config.toml
balance_loss = 0.000154
n_kv_head = 5
lr = 0.000653
beta1 = 0.9
Below are experts of layer 5 (counted from 0) of a mixture-of-experts language model. Rows are named router (the router's row for the expert), up (a neuron's input weights, with its number) and show model dimensions 480-639. Each number is 128 + 24 x the weight over its row's rms, rounded and kept within 0 to 255. Numbers have three digits each.
After each expert's rows: a language model's description of what the expert responds to. This comes from a sample of Wikipedia text that the model never trained on.

# expert 12
router:158144091156159142132134109112111052158162155123135117143122131105125128091126111167126087131135136137131131136109143114122179124075164098104158140127114122123178130129093128135167140120140115148073118131116148148130155171159138132131128120146127115131131111129117138157120122152140108095087145159114116119150145148073142070094123165099116145054156144151139104118123130170140112122131125113077074177154120185156129148133146095143116094103137154149137088128103159107116137109091081
up0:136115118153110160074115123099118094120158137129134137145118127124137121077172117120151122117150137153115142131119141141098134110154094097110119129175135100121085162091151148123121109109096105165141152162158116130159162117094139116145082127110114114157139102140146186110105175102115128135103168113137143133132114157112147122096149116142111143111135128162171107120154163131151178141148179152123124088101158097166095103146139144107134128137119152109119140159125074163114148150102136
Description: List-introducing words like including, like, called, together, prepositions after verbs, and middle pieces of long words such as conn-ot-ation.

# expert 7
router:148125158160097111099104143123145129109150099123153125126132127196111147101162144108155120103145144143099124137102139125155107153139147125121114106142137159141158118112116115181081123141143120123124115117093139107160111162098094062153098112125153141116107112082135135157130144174122170104156137114146078159082152121140130168146133076129111138101136103112098133101105146139151152097113121122117114122119107115134090129114157119143109136100127130138151149104178122113155091136173157
up0:127131094163149117152121136095167134141160098139127100088108147114110137123120123102088151126072088123117103170149107128132104126089100116117167123094084103125176176096170142100129132090097157140150123131147127121134122149130149090121120124116169141125115127151137077171141106173152154148114160178087132144125096093152129080134110064137102147160129137217159133136108120126140133109137163143111109147127111137118122171124118175120128128072111115148134138146130165077156145139102120
Description: Final pieces of multi-token names and foreign words, such as -ov, -mann, -ini, -ington, Los Angeles, espagnol, portmanteau.

# expert 3
router:137129142069130158128145157122140147139173138115161166146130107134117113101099124142123104138136119089116167122100129089147098043193130131154121114219150106116107125087089127101085135146075190120150121126151150094104154135127115124131104125084093123119164142122093093110131139108124129111158155152125172080128148094120120126093122126145153122096134139096121126114148118152137119163110184130133122078085117078157117105085134089160120128136083115132126122098149124140134132131131159
up0:163160129152143137131117161135179096132189105153099116147129138134157145130092116137107096111105128126150177113100120136131128149119143138121117113167111155145143174152120146103102100088173123178177116152110117065146149144120163132114095109078164142158166054158100149173160107117149156096073132156119063154125123133098166126128165118071134153090171128180140127083153173142140142158100135152137118111107119116119107172105116138118119119141128160133136094150161132133117103126117129
Description: Adjectives and modifiers right after the, a or an, such as same, own, main, former, new, growing, specialized.

# expert 6
router:143082078136109147133093147135089162131121117107127124145140148122135134152117084122145168125146115131147117096126104107128089115066145134119104120157128110100121112113138154144130128201100148112115097114115130129117141125124075140144140133099129124109092136117109155121105081096147102138120094157120154131118162145152118145149130148133120128113135126153138183146085107135083104080156176154157140115126103131171086125138144137137117131131127131131079107151116124148118158113150135
up0:133126123112120166121089142116096128122083151115080085102152149172068125135150105146117138126116116138101157197150100141127061131129128097096132107122132131108123163077171118158131136156110119109163112152143125110105130127125159149146161104117108090124122133106113141159132087153125141145131138125116169161111080143123148132116136141143147123117123144120138147128139141134120136120146140092118148068164100152146169120099077158144116124150155168122102120156176171124104117082118130
Description: Military and transport terms like Air Force, Regiment, Railway, Medal, plus table separators and plus-signed goal differences in standings.

# expert 2
router:117081119119121132143154150095140168136096132155121139095105106126139135110107159112144140095115080110121137097144127151099117146155113146129107133130139079192113120150155122123137140179102151069137136109107143089122086141091130134155123098136156134129157189105151141103151121104098145141134144111109126094137164116144136119133052141135111138133123103108110140156154153128152076154102122154183124188135127101125137153114127125142086116160164101106153090125134160123124149125137139
up0:175170117140126112070135122132156102134141134119128060150172140123141133121159122115099165120113134089125139109152123098112091132135147117122141125140120109134162155095135160127135181120125150174129098127140073110113145134120164125128085118165135070191062118148130104123110168114139145161123139184119140146152129120114180113140120142129123135129163073155131116131109148112149174102150124152149103084104138093136114103098083128106105158123156121154150153148127086135120144139154159
Description: Year prefixes and final digits like 201, 199, 8, table column numbers, and personal first names in narrative, such as Taylor, Luke, Hapoel.

# expert 9
router:106116152137152116141107135148098113096149111110107152113124119119136149108161133131124170111117115149103107168130134117125163142127100088119106140113085158108132146120112158088154143116163132125130158147102113143127130117129171132145177141161150115163098125165079133142095191169150126171100159129175075184118124115075127182118121125100124137151117150129136152096144147100100183119137184092135142121112132104151161105154128149131110147143177099113147153179126114060160125119155094
up0:125154111119095134105132155148125085113098126100172109134129131122144115135119111162092079113121149105138142103136142137154116144114114132112171114097127157129064128116144121075113149147104134167129124124133113106139119128146167145156148147125101140130138125158166118128164115120142118138140150156154130111116146097157184140104138160134126126105153094132114161134112117115143135045079071100101121105128095090119118123122137125087100101107109138113099110189104153102163156123136103
Description: Periods, newlines and closing == marks ending sentences, paragraphs or section headings, as in "Awards and honors==", "may refer to:".

# expert 4
router:110173148170127086139075170198171116144121076183098101150115132137139109161097116083157099100096109108115109161093151118133119139124127128150127131132088102160105119169130143081103090104152125134136140160045139179123135142136138106133112079161125091069156089121131137093115123084123133134147086124126114127080135167138132151151076115150127153106117132129116159105136123141145163129077116151150116151101122071114145150137164117174121138124145126134116129115140120113134117133097077
up0:107148112133140084108123100125156134125083125136152104125078141146118117117128096134111141146135130155116116129102103066127109124115103109175065120190147139084117160081108134093133111113132128114183154090129139136125131113151170116143095143123103116131139078133120099159125108086155124115146119145131127134119129124100134168115102162116129145106134125162107129149072118098138132091119132141132151123123114144152126097145151098137128137097138110130129125111145112145093138137112114
Description: Words in film, television and awards text such as film, Series, Festival, Awards, box office, plus prepositions inside titles.

# expert 15
router:098124113124101120137167080146149129116109102136113121118134134150121138152146110115117126113080171159150123159132158185108105147107168140125110115111184151114157135121139154170089111117147109073128126083076118131090153115107123088116157118100143087138158120153129129143129120126111137116133147074125115112137128126198162124182113153105109119149136135128115127123131106115179126132104080147138137132125123138107109120071120143138115105135140092091155151154157094149143143183152162
up0:199129098152136126092109135135134113132131093124116092110123150139134130118143120120099107082152177104113143101115186127096149120110085120133130131133115110161092132122132143169136115195084133090137124104176090130109118108125098107156097143103129095165138103194151138138103151154130146143073131139154138070075142146148134159145127104110101103106188122156134111140132154124181130151111110140134124137115058126188161116138136119138130132084120126107131122147114149135094095161117120
Description: Commas, and and occupation words in short bio descriptions and band lineups, such as politician, footballer, born, played, keyboards.

# expert 0
router:113156098082171118104165098115110138113085124100126128137102144121150130157125107114152141144144143131138118162139118125113089100150129177122140158144158149094113155119156105147136141101127122130166162122218117143157105117097114157119117161128050162121164136159145148103141103108121115108094141121148183127137099112098142094154160104140138124190140160175124093172108137133120128119161116106101136079152132117132106126191076144104113128107103145124116160113140138153135120094115100
up0:147123104101133121113107126162117120152144104157109114140105130121143122130131073159092116108101143142156156092101156114146087115150093144144145093126115118129129106096113095115129110157133136160102154142105121127094152108132166161135137133106127141111085116158131137118157157113113122169149117101153135136135107140137142114121137152124126100194144128112168200166132146121128133145134130152137121116154130090073109120121115096106120139115162105128140188113099159123160133126126102
Description: Middle and end pieces of surnames and foreign or rare words, plus initials' periods, such as Ere(ñu), Kir(s)hner, Kl(í)ma.

# expert 14
router:111108152162116146174139167126129130136091116112120109133182126112129158102121193148126157123129148109115141108153104082110103110113158156144127136170134154159081115137137113151141150161108162117102102136126140108103110102126117162148116159126162088112135139117124124149153098112098128178141148162125160099138122110160127125131140142130090113115129157113166139162129125112108140144093126094122151164148114076118132157115157139167142080138142111126117094133115179123150127124148125
up0:102157129096107128129165125128146091141136088137090102079132153087140107164119145120170094161114157099108112131136161114093086091118085095120132164110106161141133168130115109165111115148140106146134162095088132118087124114108094121149070092104110106109097127142111139104170139040146116136144098133119126133149137137116137135123143139112125084154092141095136124111094163125119107126139124132135182141116112122123088147117154136136102148097122114114157153129163129146116144121106124
Description: Spaces, digits and dashes in sports scorelines and league tables, such as 2 - 3, plus words like goals, club, players.

# expert 8
router:102132111142116093139115110080142134156104144142168122100131146116112196118133143111110144132151162144132127110114121132177124151106133109132163163092106136185125096157138099130138093141116071114133106134157095131099070109119161099151115090156098083159101130123092116156120112131138102132120134140175148119137143109118112137113152123088144110111131093086122124136150115139133135124082150159117147117119149109132155123152153102137156128138124107112165140150132144152077149097100094
up0:179087079153111135157121106102160105121128129128084104088102132116145138091105122093111124112118208149114107146134084114117108123107147117151095147141117143140114134098123162128102118134125132164185146119115139097117119110117134112093146123129126162165135120149101088122115102138092109119124107171128093094136149100124158084114117116156127128113149086113108151140121156124132105143128147108143118119122130163159134127176158098137116089107158133118125120102109123096155105146132099
Description: State, government and country names after in, of or United, like Secretary of State, U.S., Senate, India, plus "the" after In.

# expert 1
router:114113167112122136109092120157089093133139110086139123114166156089088110141156134130126099117137095107123117107123137146151158137156078144125144132083099128109154094073099122098141139120115109158115080171157143100159162087168126126096162135116185163152097092085130118079096154113156142119113112123144106167107126136147112153132112110158116102126142162130146138107158085103143138124189098108142142119068139135097146133095134119113184126168096136122147148147130068130175100115119135
up0:136114158134101154121123077151076107176099105130140138116133137076108080118153090102103133124146078125100118059143103080144164121084117054105143097116142172118126111078103135138134109126152131110144136134149146085156157124112164146113147155108168147117119128124115112160132181151122156153116115142112096123121109136095170127077151145121121118135115115098095144108085125129136107129122179115125127137153092144088092118118093111161113158140147137136103086127135167090084145135141100
Description: Pipe cells in tables and colons after infobox field names, as in climate rows, Area code:, Time zone:, Elevation:.

# expert 11
router:138148142140101145154097138134125127092114154129158124144121120144120112126116130141115137172140110143136127126151104108135143134115112142104138133123147165127109108121127169126149108073164116163114151125128127110145136112133139152163131134135128115133133079134127107143133123168124097171097141125080126152114107128108116167048169138140119103150116131082150138117126125130099161169076097117151099113122156161146134141130101123140181182097116138147116113087108116126104102157163160
up0:073131156141135192126090135135156042167122137135078151154145150127142113086125169147179090145102109090122149104106162138119082151082095103097144140150113162153142151127084145130073124155154116129166108121107126126085131158121169139164101139137090100147097150117073100140135138130176104126128115129151119159122110112108169128119141134139093111173121135144114143108100161119143138101108110161154098170137115159145118125125149056071107123111149142138122092127136115151158125134149137
Description: Auxiliaries, copulas and relative words in running prose, such as was, is, had, been, which, plus -ly adverb endings.

# expert 10
router:137100152121138122162187122138111143091127126128131112170128092154129090135144158112100201122157138092099140117170122108131140137155083114109119099133130113136125119141098125117117131150106163129118151148124136121143124127098099129117085127158156131140137141125148134167142174079101141159130096134084114149140072154096134107119093140126153171135082113144080121132132183135092140112129145086114135166127114124166142101129156130102117116138173117156132107107140129141099127132110106
up0:188141101143158160120102116100097122106172106149087137118134118155121146127153124132152143150088135096093130132167159136180099115127141148107150108119141160145171132131129116156132170145147139121125160146141108112149107155094135144176134119146128106162091097140148131177118146132109125125100153123136102162131089133149131126148167127151114147097104107096130076091129125094098152109121134092149135146117146147154096171117117133144098113116155107106119103133179163138100151115143134
Description: LaTeX symbols and math prose words like where, Let, =, $$, plus articles, conjunctions and section-heading equals signs.

# expert 5
router:154143145140121119114132122139158150140192159167097148118138114114135116130124132158097104160115169163150130123127129150115154142115130074170112093106111115119118171170138102127105131111129123158140123117116102165104123119169145121072124156119119131138088149166134091152145150166139133116210087117133118119162107146166107121170172130107174124123105107123155099116134124092134124106152141153105178109157129177078161093105131151088148130136092132122105155144079125128104136155118160
up0:118150147120124124164109110092135124131163144132141148141157126136137107119123114174126157096116106172102129140145145127125105149082140147130145146148135129093164134109084142149115135139116111111131103096115130128154155106167118119156092153167128161129129150156088131070133163137156132152158143163159123102107139106124123100158139174128109141117123112105154159177144151096142144150137166124169167127151095119132102149147120156159106123098131144160110096123138181152138135085128102
Description: Field names opening infobox lines or section headings, such as Born, Died, Occupations, Publisher, Genus, See also, Career.

# expert 13
router:113084128118124132145154154098144167142095128156120140092108108138139137102112161111150148095118086106121137098147129151103118144159111141126105130131142081191115112154151114121140141177103153073137134109100144090113087139087128130155129093133161132119150193099146140103143128101101143142134141112107124091139166118139132116125056138137114136134125099110110135155157149132155078161107125155187127190138131096129133154112124128147091117155163100114151092123127169125131150125132143
up0:117118118142128124125130100130127087131118134148098081163156143116118137135120134144126144114147125155090144130120082089122144163106105123097152149149065121139119118116134147086138131132187128103182127133108122114128121140137176146172097146135113124143118145187106141115115191108166144152138116140131138106056102154147150120109122114115146152191145103138118176140130131121142114100121128126081190131116101117156110118144117088133119183133132155107084149116123100114188121158183136
Description: Numbers in table cells and the first piece of personal names or capitalized words, such as 581, 48, Sandy, Leslie, Dh-, Bh-.